Weights of a small mixture-of-experts language model, trained from scratch on English Wikipedia.
Size: 8 layers, width 192, vocabulary 3734, 32.1M parameters.
Below are experts of layer 5 (counted from 0) of a mixture-of-experts language model. Rows are named router (the router's row for the expert), gate (a neuron's input weights, with its number), up (a neuron's input weights, with its number) and show model dimensions 0-191. Each number is 128 + 24 x the weight over its row's rms, rounded and kept within 0 to 255. Numbers have three digits each.
Before each expert's rows: a language model's description of what the expert responds to. This comes from a sample of Wikipedia text that the model never trained on.

# expert 9
Description: Nationality and group adjectives. Adjectives after "the", "a" or "an", mostly nationality and ethnic words such as American, British, African, plus adjective suffixes like -ian, -ical.
router:083131132109147138103125121132103172106112132098080127127163121164183143117142115122118126146113115152157135116118119143167139118171119124118158138105095153088115178141104124160138121129118151117125143190151121129126189157142115123092170148125175113122126159123143105183132103136179134128164128179126106124156110075153126142136152163134094156120116152143149158138126161145112140135147132134119165103108114142135073089118105095096166075108079128134112130116154119114159102127111150103126150161129129150126183097101125129126109117116121136108129096165112139165123168110135115133
gate0:145164140117128145121123104123118135151147127118135084126139152144109105122113140132098144127125130107130155100113145129137139135138165112184116150166124124156130119087142123120133107137142110131074107121125135134114148123119071197179097099149164144097126115132126128156135129128166133113165112163126086194135140124082130084172141140136113116116086145138102119163122182094103127136086130132116120103131113204155091123150097112141070101114150118151114132120071113114114078154140115098119135144094120152155106095155086133117100140137158136117150118154103141107127148144151103140
up0:084116142135104075089126127128096117122151115139100115184157127129120122128121128110153156106102124121138133204106124093184137149127110148144137139086136122136098147129094127079105118106132155122082161133148118157051154137095074154125103128128092130141113099120139091105112152112155137143114124098172122128148137138098098167113103163133099135115139147114151113165148138113140106109141132122172119162113153082113160118163120105104120130092151163169117135102125145175120133145112157128098141128156122147132173111173110106145141128111111129152147125129111104093119086141152115143
gate1:128125141128118118103140140095130154128144125129123130140157166144082139122132142079105113131112145124126135092192091095138121154118145105091121123111075130110130150150144168142134091122143113091097147103135113119192107147108122181139146168103140130075132143140157075123153136142111145139159171166109160148142111148115150140169131120110121109115129133175127158129134148100106120101096122123130091120125120159153124151102101113152135095141128173108088092190149137112132131173093137168099132124162122126121144138118119144138119142113058156149140159120100137181116106138131131161
up1:118135145095103114146159086126139129156126139109118149155108135120134138137118141109124135151108082138141131119103134153108165112112149124116091136133164139152117145121109132122090160107115116111136103147126149134124122105123152115103097155123115115168144137152142125149119112134164147141103128126151123134140098126103128104139174153179126164139148122123123120154138081099149144135172076183079141120153162120093124121159084148121118102071144156142129076142105123165154101072130132130168140153114153113116169100065120176099169122204107135121112135131093127121155173172121134122
gate2:154132172114138142124104186089118133142148155122107115130130087183156125106119095082099144165134100138145108100133102120130101146131162124104177142125103122131131126168138071133139129175084105163175133113092088115168163112116138129153127164131124115110122115083124133116129097136104123150169147141115142131167131143132101127110130128131167138124133098120073119145141172101129146131158155149070105156157138147148131108164114161096120066119137109112137100133128138163144081107137133133109159103102123102104127104155127157123124125114095151142140115114102092118078150146099111133
up2:113145126160150109107153116123090129132166087140186116140122178098121152113178177148161138144123116141125099118144135147129132080116130133154158106072143171096107141137075149138149121149161182159119081123133118108168143127115130122115137153137157141114115116101152161109123152162151139146149127166094158169137135150150084123151107158130142121115119091123121131146117124138096148110111104142145115152141148168137113136121132156121133158147064170097106105100133132085102140138163154165136119104136158117118149070105116159119180108111118150121156119154119150145116119130114170131
gate3:131116135089115117072158159150099141082131159122156117143103152162132114127143178153118117125128119103106132124141133117157098121095107149101131136134094162133082169133136098086150112145130134152124104121121144116137147133104109131112134091099160141134138156096189120154106100139111130126115130134135157101107096111120130134132139127126097159115073173179119132106110177152145136082125130153138077157122118143124098060153169091145151103134107068090142140152139145120141126125098102119145132131101166125136129116121140151141140116135146147094087101129175086117098162123178122138
up3:133162120117140128154127132120159115108142149138112148174121092148134127186131119130089136152086110156162130122135158171152118170143147157107113136116103113126114079105146136158106161116162129123132097156107107131113112153126150088125104095182161086116130180108127125113128157113106143105153143165112102135087138104126124089137158104139127138098094098148157092128095117146146151148159124115076123144149066131110164167087127130140119143181144128120159157144120134177136104126111081110102154129096108134090144138129086141128152103150127149109153149117155158155109123124107151157
gate4:114133146128164180114136172127115134176115136099104130118122171136114059113156099145091075127170101150125114129124152146119089131149138106120131124099095141145144129122146110147102108151129143158147106145147118098095138084163100170126141115150143141154136166107119143139123110132144095163156141172156121143130163089121111147175197185133117124110132104142133133083155161141150137118114124149147118123140108105141114151108130083170163157092130140120128097170141128098145128111148107152137090089150121172096117108150159125110113102175142170125133112125119115123140145165137116129
up4:095144112143109104086128100109138134134172152119106101133096127127122101129137142127139193129135132105137149144131153158136166176119143135138114132151109147156104125141126164126147165143138145086150088129108111137141073102118114131100133156097171141124099122125124120131128111195129108138102056185121085149127133154172127119116140094109126142122120104151156109118131075128108138114105116107119142114119123136166121105152155140144093063150159135105112172099122138157167141150106129127081106138153129092079094124093186131116157111136127104120115147182139128111118114141123142114
gate5:141108077109132096134122160080146150148144087104110121159084130128152138139159184102194137136121083133114134112140119133131152136104104138173101096130096125117086140130094094129128153095117170138148111099190098141133121156138118149170153123104161171131129111132157133161155108167132116142120100160125114173138111118094155095129113143124114135141120159128112144160122145090117126143158139106090158112115162123174099149141135141098119141128108118107136096165154150089185150130126096114123129110137118144129122086130125147095165146165125118102123097105119117145094132103129171151
up5:163095122090095150096085103119087088171167143121151103134139087122102100135152124133103148171154132143104107113128121159101155119173133109108144108114146093118147119117115071101143097165123082093137092152120112083154113145121107130165165161132123122100137099111126118179160090144174151136123134142149132155143107144145111163167181106145144146163171157119139131123111100112153071122128120131125153135108123122143118115129112101154130091122128188103125151132120144130164179115160138122122117132152137133122129133139173089092128139132174122125149147107131110136159130146142117134
gate6:125145097106123142128161114178146157130120137096132134138121143105097207110128128092128100100114134157125139093150091099131138152103150076118158142086113119118111127109135110133135133101086095136138130146146117123122162157112129129127138121070116102085133112120112121175150076144116141121106121087083093135151109116138107110091164117123102106091086128133113126096135138111120127137114106148153166124132096131141098163091135117153151104108113111114135130092158100121142113086066135142104171149148107111150161070165131107105123126155138130093113083115141133105168099142137091124
up6:135114123152139182119103136098143094132134117115167090140113123112108168131079130117135150139095135143095105173115126118126116170140148134130100125129129146124124133119085125148147163145087093119129144136138147122080176134142101198108090105135117085145127138105136106144155129083136162159145127115112139156117094106110179096152077111166148119100082165095130103119104110112147155111134087154151168139115111140111137079135140168156120084136112125132162196145106131118142144100114146107142121128139115145171143155153143106114120124091101170146098115099107135131118133123133121161
gate7:106128162132166153092133087142115111111113158103129097117113137096134111119130119134141133141214129114106110109150121125162122112095127126152172087141095136144102132119121097092127119111106122096115107098109083137091105167107129160125117144102155151124133114132116129121153102158100157140119108127167175132165098138138144150130154102113094120114135128181083155130108173112136131134123103193143134113106106121134122152142135169145161106113125155137091129089139155137106107177164146175134149109139139089109139154143118126128153126101147129120103103118156136121147172174070169105
up7:142143104097127127115118089135122125085153120153123128130107155138182141122110138138137074139132162150135111131117097134154104166134120125135138131124155122123116092118140153139085126092124100117096164132154117121141119091175141146123139085138130156126126099113119083150148081139146133159105109113154149122117124146132109136187097109094112154127148124158155126127095069080111102150167089129144127085106094115117116084109132146074124104137108137073095166105161148131140157145109118119061144143151121130116127111134111123103140098098056160094103136144144117146159103107146126135
gate8:154116165065128102111141131129102106123117109101109157142092146128103124098169097145123125080095136110153155148092129136091158093120183138106108132162131122137137093129093132134151136109107083122166123093123107129119137151148124128142137118110125124128161162115110148187113116132137152102148118110139112145147114107167106175138132111143090097107116173121130159118122145112126131175176142110108123117108075157097143093135109148140160102139160122163109141159077098144122132155129157093098125133144122106124108113089150106127080107068121157120137092113111099101124087098109130140
up8:133126128113102131143129123193120127106125126112113149091156134128181127142091131115136161121147134128116114123159185128121148114150153110165148158155163124144161140119138124127099139142088109111110106149127120121127145181130120093134138115104151122113120101081095110123156103161123134125164108126073135111124152114132145120126106155122155140118159165153126133130119120141138096164128188099131128118141158142177084135102099143146139107131116077174116120121141119134150103069080174103109100138083156139108112112117101110182206125105131127109135144177129143118090136107094123149
gate9:115122124119130121137130162092123091143088142174151162096143149137073164131149146163116144144173124125140114128124118107128138137132120130134119121088099128155129140111100117109103145119131103126130174115199108183140155135163106152126120149163120168069096118191123121137131140138154104111163095138135145120113137149155114099124118138110104139107154103153087135124080128113122134145120099145093117132085122123122137125118103122132127148120115097136101130126159139134111138129123101136090115143134132125140169105089149150091141166185148156108162088145179107190138163113123183094
up9:138153143130148102132155176153148102115121085097121096145145095149164165127117140172122154109125124098170138170145141151110191123164131135163103108139129134114108096115120084130124129121113130128184125109144127128132116101130109174121122101129137137108129092134107102151094050105114123094116164140163113197127187096112153135161130154168116135132168129096111149123136115127102121136142109113107162156108095134125127177099147100103106107105172141150142150157124117146165123147161138101110145174120135116128126155102093138133131128097088148116098092113129132124120129112117124157
gate10:066137138127118107123135139115147136102140065131133135125136136146107119127096133128156110138144168128191119131134109147116095128123144132140159131107108161135111138082137109130134141130106110124077135123124118165135147142142164108145175121128121115142132118152108135149125113093149108124153121160118124099099172134119095164157113107126119112139143151144118107147128122148113140119157146196139125129142167155154070153164133158113128178105080153166147104097132139128149107126149160102164159136169155118123153103059114110063145138165102122154118148136122105170137179134174096116
up10:115075131129128129115140134108129103135085125149131146160110136113142132205108129188106113085121126170135139099126164138125097143151138103185145130117089159129146144108107131129117168117107127084108192147090188136112112101127090173098136100136095122094140150116112106159115091137137137116102133163132105153120116116127142084136137123123118142108155130174148135093137129106133139106145120142114124119140122122115096148081076159125181120118123125121121155097093142147146107116124131137081155162118105133144152131077127130126124086134075143147149126093099132099126116119157139163
gate11:115122079107125120115143113168106148147108081134129147119150072134110159146166109159111100117125153114093142131131114108087119129101109104115134151106137155090115141124136134149130109152117117124117122105154120137136127109129105084135117148140140110088160154135103147147115122121152196157146192105143090105151108104138135143193162168088103130117154115116080109143117113116100136113153157131129103102102141104086107163107135141120091109156117117122131127130132106170200154094095119103111169173133159130146160077126106110140120143145128097086147128118103093131097142131138141112
up11:102146143180126142125115119102104097151127135109111143128147077152129115140148115117132167147168110137150166141072167129135149110154157128117099082118135116097139164115128105117074112111111103118152117143123116149118114156090135158151190088149109125121130168078100110120109151141124107129136154079108109071103109135132104103075117127079126140156130095114111133103143140141124119162107103098181082109093078145113137124121076100125116122094131147125125086122157142122152158162148091121101125108170120128119128141165138164135115132122138121127101129134124127115113075109127125096
gate12:104146130097155126172153136132112136121169131112107120097139169100167137116131139110128136091103148152157126144132154078149115148194160088149163124138128112120112131140155188097149159092107106100184097135135120143156141186143098137080136144113140142112140159068142095179166119146158107111094116103157115147126147133154115170152162156141141120120142110115157132099147165127125135144112125107089160131101152146164100067109137121124119130102109134111136099147152137139090113116148135128110159128155134126103143110129147131103142131124131173108147118115125139136144090178118118099
up12:122109085112104098153118126132127082147145132105119137129094138109148167133150120126152122119089090154146130140116150135085183149124127145128097138154072115084124094143123127112103143158082162092141118139103118106142100146145111144094081117191139150115095197128090122122115101110134119156164096132144138138106119147120132096114121118145139147112160118141135123166126125130143175085113147124128156183132106129128117146137117119133145099185111145116146150129074097105121141103144123125123144116139146100132141132126092134082147121097120067174089168122155165142119150109147153145
gate13:126153147137148132190132137113145166140111100147172114142148120143148098121099139103162143162111135139133141119145078122138159142120090092135137139143135118125142136124142160107131139120111094091104088110112127139122101132116138066144136094150155124145120117133138087168126147149094103149135129111182117141153134108157111144127150133144118108107124134143142085107141112091158101138130170120151110147155173115140160106108143151084134121110095123158119118128151142104076110160136155112127195100143141078159124092086182140086138107124145143165094113099131163154093170106124088124
up13:176103132139098148140142135107114141163091146128136195115144122158108176175121111093127164163129140128129122137114146148134132126139137115092142119113197092142110116113101173108125138112147141143093124144117108165190150134114138097116076124155122127139137123132144128114108152094123141119140097079123104137109128160142127080122079129148120112148133116116083116066138135124130114132140118111127152184193081123163127163134108121081134123127125132130094135185116119131099176096117117133132153128127089129132129106112103135102190136128106111122127132168148143127154104121121157136
gate14:121091116146110169139172129121154143114112135101123137110113101144132168109188123135121104138135106063120095098154139128119125152066173127148120153136119136130169109150115135103165108141142107088148098133135072162135130121174144154146086133180130138092069159106125164142154114128098134133137121129122115121122126153116109093159124158105195090092134136157129110109117090118175147122133112112116135091132151095145116130141107082107108118111087124144124118118108142139169140148096122152119144117085143140120130095120120146101114119126113134127112150131130091165133126139074123183
up14:125127106155185175118141145101187125151116114131111125137124114131131089171136116143127144166136110095070131147118176099134103145108135157155101143100136133145090141113148120100094141109132096103129133125142109123091147109144165171173114145117131149145120111104113094133132080130142128077112133083128152100093152110117158164085119146115148114151119148090134086110087121128129116127083104138112176160174104144137089115100115093154112086156151139140135160112131131142107160147135156135140109169140122119125143159141118090143141170087139138116137117107154108124132111143179160100
gate15:132100135119109145122136160138170149114084124141155108122094104145153137100125104147084132153154125145133128124129145177095119150122151111085139120150145132114110138092136142114157126125121152133119151107131115087143180118151114091101149135140137150105136131132120142156155106085151069165163121136098136112110129069177095131121189152097138097104142114122137118142094124156164152131108122154105107132122101164157105086186111121148143130127095138126129138142125154140176144130161175133164114074127101106135148151152127116078153056103142125116135087102120130141117107122149151123
up15:127111115133118136119156141139148166120129115154109143132117122132145110128127125140113149142115082124082133122132123151111092105164180096110126150137121092136113175153176084123134135103057152128096137139137107134181140155149088123114146131095142101103117126146142156190163078140132126122172190121136126163163101141113106102094133141135139122145165156114122124116126158107134150146147116134145163084137157128142117120108157125128153121135082104114083127136157145141083120211102145157118090160110116116112122091128099150129113156101134105133113115144159121157099094127104149135
gate16:138127158149120107145118105141133148128149130123130124160116129114126121143140111127159144187121142096126127168133129139168134166139141114093179131161088170127132150100111155162116098103130144143113087129105091144107172115139125155199107133113115092126086145143130095166162098136134103083147120107115140142148132133103127099144133118167112107097134164135156115118127140153098132105145108134164103088048125147133147115136114136144123152133146075189157153118134109128122158103149128064114133119134104124096122131124149133109118152121084128101106111118132128164145141147144082062
up16:068102099158154110180139121097088125111166108146065137137152135126097117122098156157126144136132140169144118119077108124092119152167132134114137132111130131123124123047167112118128100126178154117117115132115142121160140163171164131078147137118114145136123140154143143145147119161137133128160138117122137146149173143127153132114140132145111182155112092121108084121177109146138070147106113101159162162152129118133093145152152146186135159118128129111129144130107134091147120132184141158105138131132102105141134166122105132111106145185116123096128103122133126150130140147131142131
gate17:106126143117104135109128143118081101189087129117141119141115138121125168116115114118139125098112103150149104137105160162067119140153148153093145135108086118113129116112124109158140124097139123118097141131136129128145126153133138108127179109112118118162201115106115136092132160157112122144158121108173121115123113115134129130118148131120096096131109148154092096147132036064123141165093130161129132129163139132119140115147115105166144105130094143138122130071181146121107123070141146116085091150126114143133160134153110094069138148098134156114127133108120132136138173141128136148
up17:122154140156116091174132185154084141155139130135166098175156137154084146130100143094134170156146058088100168131079120107144105139119090117111127101158113157124103108121125134135115103155149126157123111122137120139153114108100112119116167109133119127150120131141111154133125115145136144139142143094106164157111141120098148125145148126062104124158055078134134071140125147109123126129129166130126115128117141141102130136113076162160141109154152148129179159128135155117133129132123123109120114125135166117121151190168154137102139140120130124139087167141150142107124110138098109137
gate18:083082140172134125144100095107126104142198098130124154110153142146165108127146151116134133091108167157144158133108146132085151099113090140109179159087114167140088187131127122147140123133138144135132114088124085158130151147136127152131139087130152126098114138117155143167117104134166154130128120125178114116099124136153100149106096139102134077166134122170161183135091150106147126155126155116151138147114153108167097118140113133183110066129165136143121125144154164175107128120113141098111149121118160140119139109120158150146136121125113131130121095122114136120139162119117129134
up18:138141169130147142154136130114163158131142094129143107100106146155120074086095127134143091110146126127140181127161143124097113140132155125166105109138121077088123123123099105152100124153118118119147163100121114113185115108149174102144143160134117101111119151109109154145130192088139131116122150100138116122138141129109115125089154179157073106158117119168130115176124141167123163082113088178146110106114149106073092129145105107106114138123117146140112139112155110144132145109116131129141182099102094137152144133130106099117099132132156105114129165116119147118175118112097116104
gate19:102139184175140140152155095127124090129126143129158130124113123115164112127138143148100117128088126165139144136152089116140147159128094102098112131116111169127126137113117154130129131110133142102086120166136113102142145170117111147123130138084142108108122193141148101120110148118164135088151106147123150193070095136156111105134159108135158131105122090157117138151122168143095086151146134107173133133123146130112114116153085115094127148081101150097104176095121165134076128110101085123085148140125138113116123109121149119123147121168117154143107129135170113120101159126104176149
up19:115139128133139149120128166106143092100132116105171132154191120111107119149134122094167103099110083151101130109172161113098113081097184098140077111092144138137099145110159081149122161107073103141155120163146163134136155120119138148135101122102138112158123120112174139158157135134120121135171127130151151146135122111143131102144105115125112131128130096163101146163145121156085127146125149130174172143149099123134136162135090183118140124106165134133118125156114111135142128132124153148173111123154115112111152142118100147155117119157111113118142121182124103180147119081139111088
gate20:137110123105129118050128148088120131127115132105096109130137139076127105141109165140166112136153164102137123111107077130090132114107137155089103113125098167107153183110142096107140132107135132127160128185115135147115115167142114161088135123137092110138130128120123098117132146120107066161133105132118137122142130113163114126089159175151126144128111132101133138113168164127153108144144138128153100138136133150163099165113127148114110135099131138136122109125124152165132117124169111103208094154102157095186136119098145096082088118137133122112134100143132100145133163123169134110
up20:134136156111096110114111107140137150122112145171187111153138084124103138124118143137096117082174134164114150143122107127166146096109141116133124162150113110153156094130119112122119121151142113118136108119157163182094127096132128098096138141131125150128096141129164164151125096114092116119106114132104108140099136159101077172138164129077142129105133104145140087153057118164062132141105112102089102076124081150155149120136123122178151112186120124135117114110135129182100153156110100128144094117129125117102134113116139086138132129148146103148138128120137128129144140146129100154
gate21:108118163120131115111141145108125118087083085111148097125101150112121111148106156148130121192151124112130087117109125144109120112130159125152078136098135104093123135135102122104155117142114086137159121110122147136122128168168120116128133146155145118189109131117105149114114113123109138119143150126163102113137125109140142129175179149128112118097132112113128126133101105115097131125138132137096106130180143104113082120135111070120071125084103141121114170104211128087111084110157115109117119137170171133123141116136098134094094113138128138118159103134178137129091178119170134124
up21:070093078105151114110143125096099105121098109140127131120182158142100116162154118173155095130167111090152148095120088113119133111133164143110098141127135109119107123172107123147111151114142129099136161169153112174124151140158128093149104128110121154130089128134115141077165144159121093122129130129155122117103120134137128112122155114114158171090135157113139164152123096089135123117142101118131117156110111116108164131147130164111144163106144127106133128072090092118184186129131128119104121112098089129147116075140124098153127112168131124072114115130141121116128157105090124128
gate22:136116136110145112115160163141134135143180136094140084145131156158147105156122103120125111117132114152172125090143112131115112095113100151107161115127068146096132122125146093137132098156133174093135074088089092115143148165158132148126133154141158123079142157104153101159140166148155131099104086174109121143140103127181092117133131174138149124125124108136134138089131119142115138142155104181136106142136159144113163088124123150155162150135113059148094135102111095132139139103179138173151134112136120142145118109112130141101140158163119147129126122142086096144117104141127122144
up22:142077060112124156149121145113101093130143127156182189131121071139117112162103172091106112115134156145144110120135116153101129101106099075146126146130121094150097115150184139169165133117094134130135106128116139151107131121125104111161163168125106149117125085155141104131164169133112117158138139151108124074137113118113129115112131096114177132120116151106134152145106121126131152186156126125149142141126105106157121185119093117101099108127093136154121130124120143111116134134157107149105146129155148149113124133137149150107148190153130081144118124107136096109123159154100103130
gate23:130135178092085145118137168124105117103136143131118139103119132201170113104126117113138097121112115125138125185134101138126095092095103128124145143126125182094171138134106111162124137122071188093097108130149099141143123153125130148121122124124120125144132181161091162097107108118128113134128122103124103124103095092117105189109151130120112186143132120135171143131143165163152139139143129144136167128096128132121161149113176126156116181126128091110109141118145112114105140089136146129096116109167146129098155101119100160134128130127106102065112112137106120153105140126101116110
up23:104128129172131095153087174099131182123120157098092129089104117138131103134159138126108131153119143144148158170116166110069114123186132126098089154153143116166084134127104110153138147112120052142140122125168145136149151135130075148108154136151122148097095146127117151111119118085097145151128136166133156172079122152195100158121138132112143134115135150112134160114133091089171136151166129110153182115154130154108150112119129126167139130091120130122132143112128153143132123152148140162155138162105165156156151116116138121130133133142151093137131098126125132131106133132137123130
gate24:102132139086136132139133095118139125119175121147116119105152118126156136144119113097131135118093117143123155114151143142166154079129116099133140143144113140109174088081183133139122173124185114136124115039148112119148129126133103115124134182101168128143113143151117122156112131120075130144180107121120150171128154147118120132170144134152098127112138105103108151149158103137109149114141122162124128162143124114159139159120088135126126142136133143126064133135135167165088154139105121160149110114148107155094141131148164161132104141084167119111099110132138093132185122171149115126
up24:106144162107122131094107108107120123133143138097174120139119136116132112119111131127068141127089182119103134150087113173097149152111094121116141097120145131142118161180107156132104095172106136140127122089060125082142135136112110105110140109172131126119180098133160130193127116160180103138133132108110141158109145158148146143150142152106122138105114100126122139147095139160126126139143135116103126123153087164152089077119133114157146131123085122077153133177126120075115090128124137116074141119129140088126128116107137130113132139129106108149101097088119144153130116131127111095
gate25:157105150108143141166134140156104113170127134137115137128106143123153124133138160153126185104141115135121167155108175128102116161144134171131128121128041135125137156159129138156150145135142121115137164118115110106153098145135151181137161094155187145138129164091117151130137073141139124113172171102159082148108118102150172144138104156128156129154126128114101098150134136128168166129163118138110150124096112096139139134096123128152157135160096127107123136125148098082106097154108151136111118121130130090141138138129157127118115096100082119157176096125111154116151172155103133137
up25:108113121136156104161110104137110103130134103132118141159145119134152129117171156129130135116098141116128174143125128100118137159137131176156079151144162108122144143128172150131099125134180104122118135120123155123130139121109159129187065163154127081095159131128156137147131160144153089127142118115148149131164137128128118160106122113137107172141139142152105125131107138125139089064097119131150146134094127128192121122121146096128100118144152119162108078153090148109149082173121113129136134159192147150125168120149141129081105131135125108153094125104098136094163116127130083083
gate26:123127123094146158150087131131158142111067153126111145186148121107142157156090124132167070164146110122127112163131147173142154131141125100104123122131074153109130133107141119135133101109091142095132117140141161132112154133080124150166159140138162184121084117139159123110162129105166088129117111143185160138130103128130141109126131103126119088134179129145107137141150138111111149101149135153167173082122114135146154115104124105097096114150125126134097087113138149165121144139139125134110103128117101126159143115100107170180083123104118128118154093112125105118144138156116172111
up26:106130113144123147131132148126104151112101077127132139122128150176127128098154121075130110124129127080131131127127168122154172157110123111176139134133126083178100119116184113141135136166169123117088160096097145092145107121141122090092174154123132128144125149127156132127142146119106093147130173135137146157119114128118122122143096103105160117214090113152160134123153142158164142128133152104131128117105163125106114173126119097173127152114098140177143160124138128098139140122136092127142151113126151122130146126205130091146147109122140155098138167147156133102143140121159138159
gate27:133114190109152091118103137104122157138086139136144147158142136124133136140155144105163119124124152142113141138120100111097162159121133113153115111131116123167150213113125126136171150094119111120123165167114125100138128165151138108084130150102133132130123141110147082121123085140120120147120132168107130110122108117145102083086105174087114167157148109168124127136125144171142135137110141138074122109120145103097128147148100127122158110121138130124105100148162142162176119133144106129137163150148103120148211077141128134111094118163100138109086110132091104131109126098137112101
up27:121187108095130100158154108131094119065125138092121136149133140100120116168103122153117149158137129161157149142182141147119127090136110114141102151120139114131112156130135137140123125110117114082114119154088154094086138115124137186139147124138148144126126130119122133068094102143131140111133117093182127123145108145157128121113062124118171154113173161085162158126097152129130120135116110127121157166110121123116102171116200114093119146146149116153093117134137111141097116162085130120099133130106137156123151129136113139117054113135146093164101122138167128136131130123117098147
gate28:145129151094144147122132152118131128103196137131076125118176123069109139095174140121137120113133084154140095127160142124129113129135147144128112112120106159090165093120133093094121141079136132166119106153119114156149199124144162123140164129099123158106150127108109124163150095139132128132127141169162111110167099114119104157142113133131110103114127125162150123184132106126116161153148118119143110152112109147132210140149113094153121125113090145135130102154127150156129102072145155147115156124090134113089157133138143107121097097140127144103133146137118134160155174162130103129
up28:123114132143125121130127145138153145120140128076135104163127124135110080141137111078104092125115123161121094095073145175138151120117117108138134138136173136157168088133126157107112117146137119137126121078125112135108159143092100172109098103116121109161104056098141147133146122140152111156165174128114105143158165093154138097120137117081095135145137103116146144140133110119099115124135114119139099106134188138176113123164132140149128174111093141125138133113149086135145101169145173173137091097094150097139128102139136116103147115136095096167142132122123096099091112124162116117
gate29:133124185147134173073126125132164153128125147151126141109152142160157178117109105121117107128132158133111162118149096131125131164130115122103127097170109117102139160129124122142108119148129118149148123130112143167134182132083119091078121154169100126110119109150148139185101169089140104125096138111152121119105158140101147116188125188168120099114129119133145107102110164146131086144123118115114102106135136163167100134155111130131140141101105151129128091148154113123144108080120142154107161095105130106111115185115143123119123121148149163093123101153139138172126119140148126065
up29:127139161106139089129063099157145121113145164146126142125134152139138103086161130080134115145112098111146126181148118139110125135101151108131107172122123104105092139116116137122187130121115150155128106080184122150093180125136107134167107114142119116127096146112130135120145116118108151134115108102120134119154117105133162161129157101137130135126085110123136139110129105128134117095105119126126134123104091116146131169111129169129083152117158093097070159114081119123158150123070105086155139116144142145109094160126082127140144148150163084168147109162168110141118180125132107122
gate30:123147100144164119126130127118113096112092144097135140133105078148131123104139140142099124174124081160128081135155113098118077109144137131126144102148126154182154152164117161124112122114130120075118120121107115140070161139125111119117157120117164135107133124109144116170107147134126143131138118137113118121127112148152169104151176151089132157123147087175131160095091176138166121130080137098114147144125153098111142166111114133111067112132116126109157089164166110151123073132105073124102111162142149154129144121153153139163154135130157138095118104120136114145157150151161119132
up30:133108110168151133130168138127169063140139139120152122138150146117133141128180113158073114166167099116151138144122157086113113102077125137117102129170155130160117125123133104149093160128101050104121129127105125125116098145105182141121143175146145107098100121150104151108139149121121144110059122149087125128152150103156127142137110079162146149109116148112147161123141147137153118117129150118175126128173140094175140166148117128123141135145125109112095163095086108110157116142120110140109132154136120120135156107129089114124122106139105123125113104179133130175116130129121096114
gate31:108137118107106135113128149168122153091086116123122117112124155103123170144143145085104116151142109106139131123150132157101122133125108106061088152092110154125137139134120107096147126129119121108136162150166113133136115089149140111136133157103140124118121185171128175094116096150149155153153165179146161142119168148099108139178094172128121080127116181150120164127111147136107098103134139134151144137135131206139133145113119130104172129123164090136093122166163148148122100141150120088127112124131141140113165122102113123146083083138124145122135150160075136129102104127129133130
up31:134109096096121101113124154125099094165100134139159122133072106108129124155132135191132142128115117103090135139161112142132108158155106150110091152116116139139095129102159101131126167144159143116117151142143132145165140186116134134171125087122108100129131105153134141125105112167129095130128093120103123108125137114136109173120119176114113161110132160141145175170191117161099111168136131136150126161141097077110140153142135148116135097142113109133117124082103096190131091086150153120114133173146135100113115146148147111148103132066116163121126141126166134157124109149148109141
gate32:122097140121131089054158125121166118126146103117126140093076171162151145124140129099103150137130090158116157140176126127104150148144123148087169141100150096121117133118136120120199093091169112115105117172151136106101113101138137124171133160176161154129102141121125136129127097112149141149158101121150112134134097109156127148154161085157145159118127107126169153140122107109097142126154091180088143151113080088151095121120076134083107112126079139149112139136112161119132129124111115144143134166132124125133145118114100112115126133120148148130145106150128124103133113113094165127
up32:123120149099153125128155092103156173129135119156119145155082152132106151120113102122112075138069133094107158166087084118151144132110095108151116173136163156094148168149145106130122088167145148162123142096176152094127110105144098164102134136097157139146130155118162156131146132117108136114120140103146133162121110127139136084180120126147164123107150133103136161103193131102104116086102143164111135118082137122134166156138148143095108114133162135127127135129126154169141144100140164120126153156149160141156160141089149114118129153139120164123169127132132131137165107140133112107
gate33:123129119074104135102106112090124148168147147132100107121140139117104132137153107143096135147134138098107148092131128146106112136110089108137119148131101128149133161136064133189171124119136123154124120164164133125110118120104122115097124165090142131131138092187109103145084106155123113133095062124089134114131137107086067118111131153097119168111091130153076143123107090128119109176101125114130169141126120123133132151116188106128085134147121118098122137151168116156125149123126130133139149145119112150148157098115123170155109106114114135108163085150114135132110172177135141142
up33:128096115125148099137119108083108147121131098143125105150111139115139121138122143130125148143076135132129144141134086138134117163137113131121083122155138126144106160164120166155182109112136145110156105182139081106136091195133118125072098150089129062134122099149137089143142119128145132176157124108107125092102130140107158117111112124115124147159133135148176130141092118138142120082104129150131145126152132087089097137132158103111141101130156109110149131149167091155134103141162140110117141148139082106107131123130152175098108111132137156140102094161135118165096109131094065142
gate34:137127120073108118130179099096116073146159155129145118149129118144124127090158144139143131122138139108143135137126100110178127112113093128053064121094110129147096176112137131141131112120112087135115157139155140117137149094129114151113136152147133098141117159144154146132143110135142119136126120133116118135157073114186137111126137157152133118131121155180137178173130126133138145113135122148109127123131125164125088105111104126112158126110120126123082147140083158175126102158106151114158137181133125142134165077101155116121143114120116107098165097180106143159107122113144157181
up34:113119111115139125091105134119132142166113137134131132120110131125144117098126103130094146097150112144154116140135156154171138122140122134133163141102147151107152100124133118144126136163104129076077142164125168110119163077094135188133142188118108074089115117106153092126170124145119127144139134129134143127133135132095110116140137159106104209177085136166183100136144174102100157114118153129119127132103113118151112160109176132136134135104152127104162154163173110118145150138117152123143134178135091123127126127149151150127122127113115083127090120113086130080117127090127129105
gate35:133097115136178150175120140090114089133129133139135117164126140177140144115109160115095090136151125119127166114154105158109134166153121115113135156110137147110108176149121132125147119103115185126134095157145122110146113122167145134116092177143136169098109119124141105126123121140135122103143127128141085149092102103183138141071169131118134131126139112121121138113096129183124136134158114098099181132112139096174128100153118134075112102154117157097109159115129112154123119108131166129191107139126125151143112150097072143152108119102159151124099163159118128145133161151096164142
up35:095090144128105142122113108138166098150190132117106117126143104148093130152130129124128157106094128149130147121095141113117156116164112122135137125145105130133121123104120125125106158131136132151136122152104128136089160139118076100094138117132085136151112111174100143132123112139176128180163153123132148147103123145080106137157224113148095141132149169152161170148155134151122125170083097114150112092120128145120114107119170130119137130129156100106149093125128132117118117094065159107114125121121155124089166129182154091140140106134109113150102124120122103149087132110173122099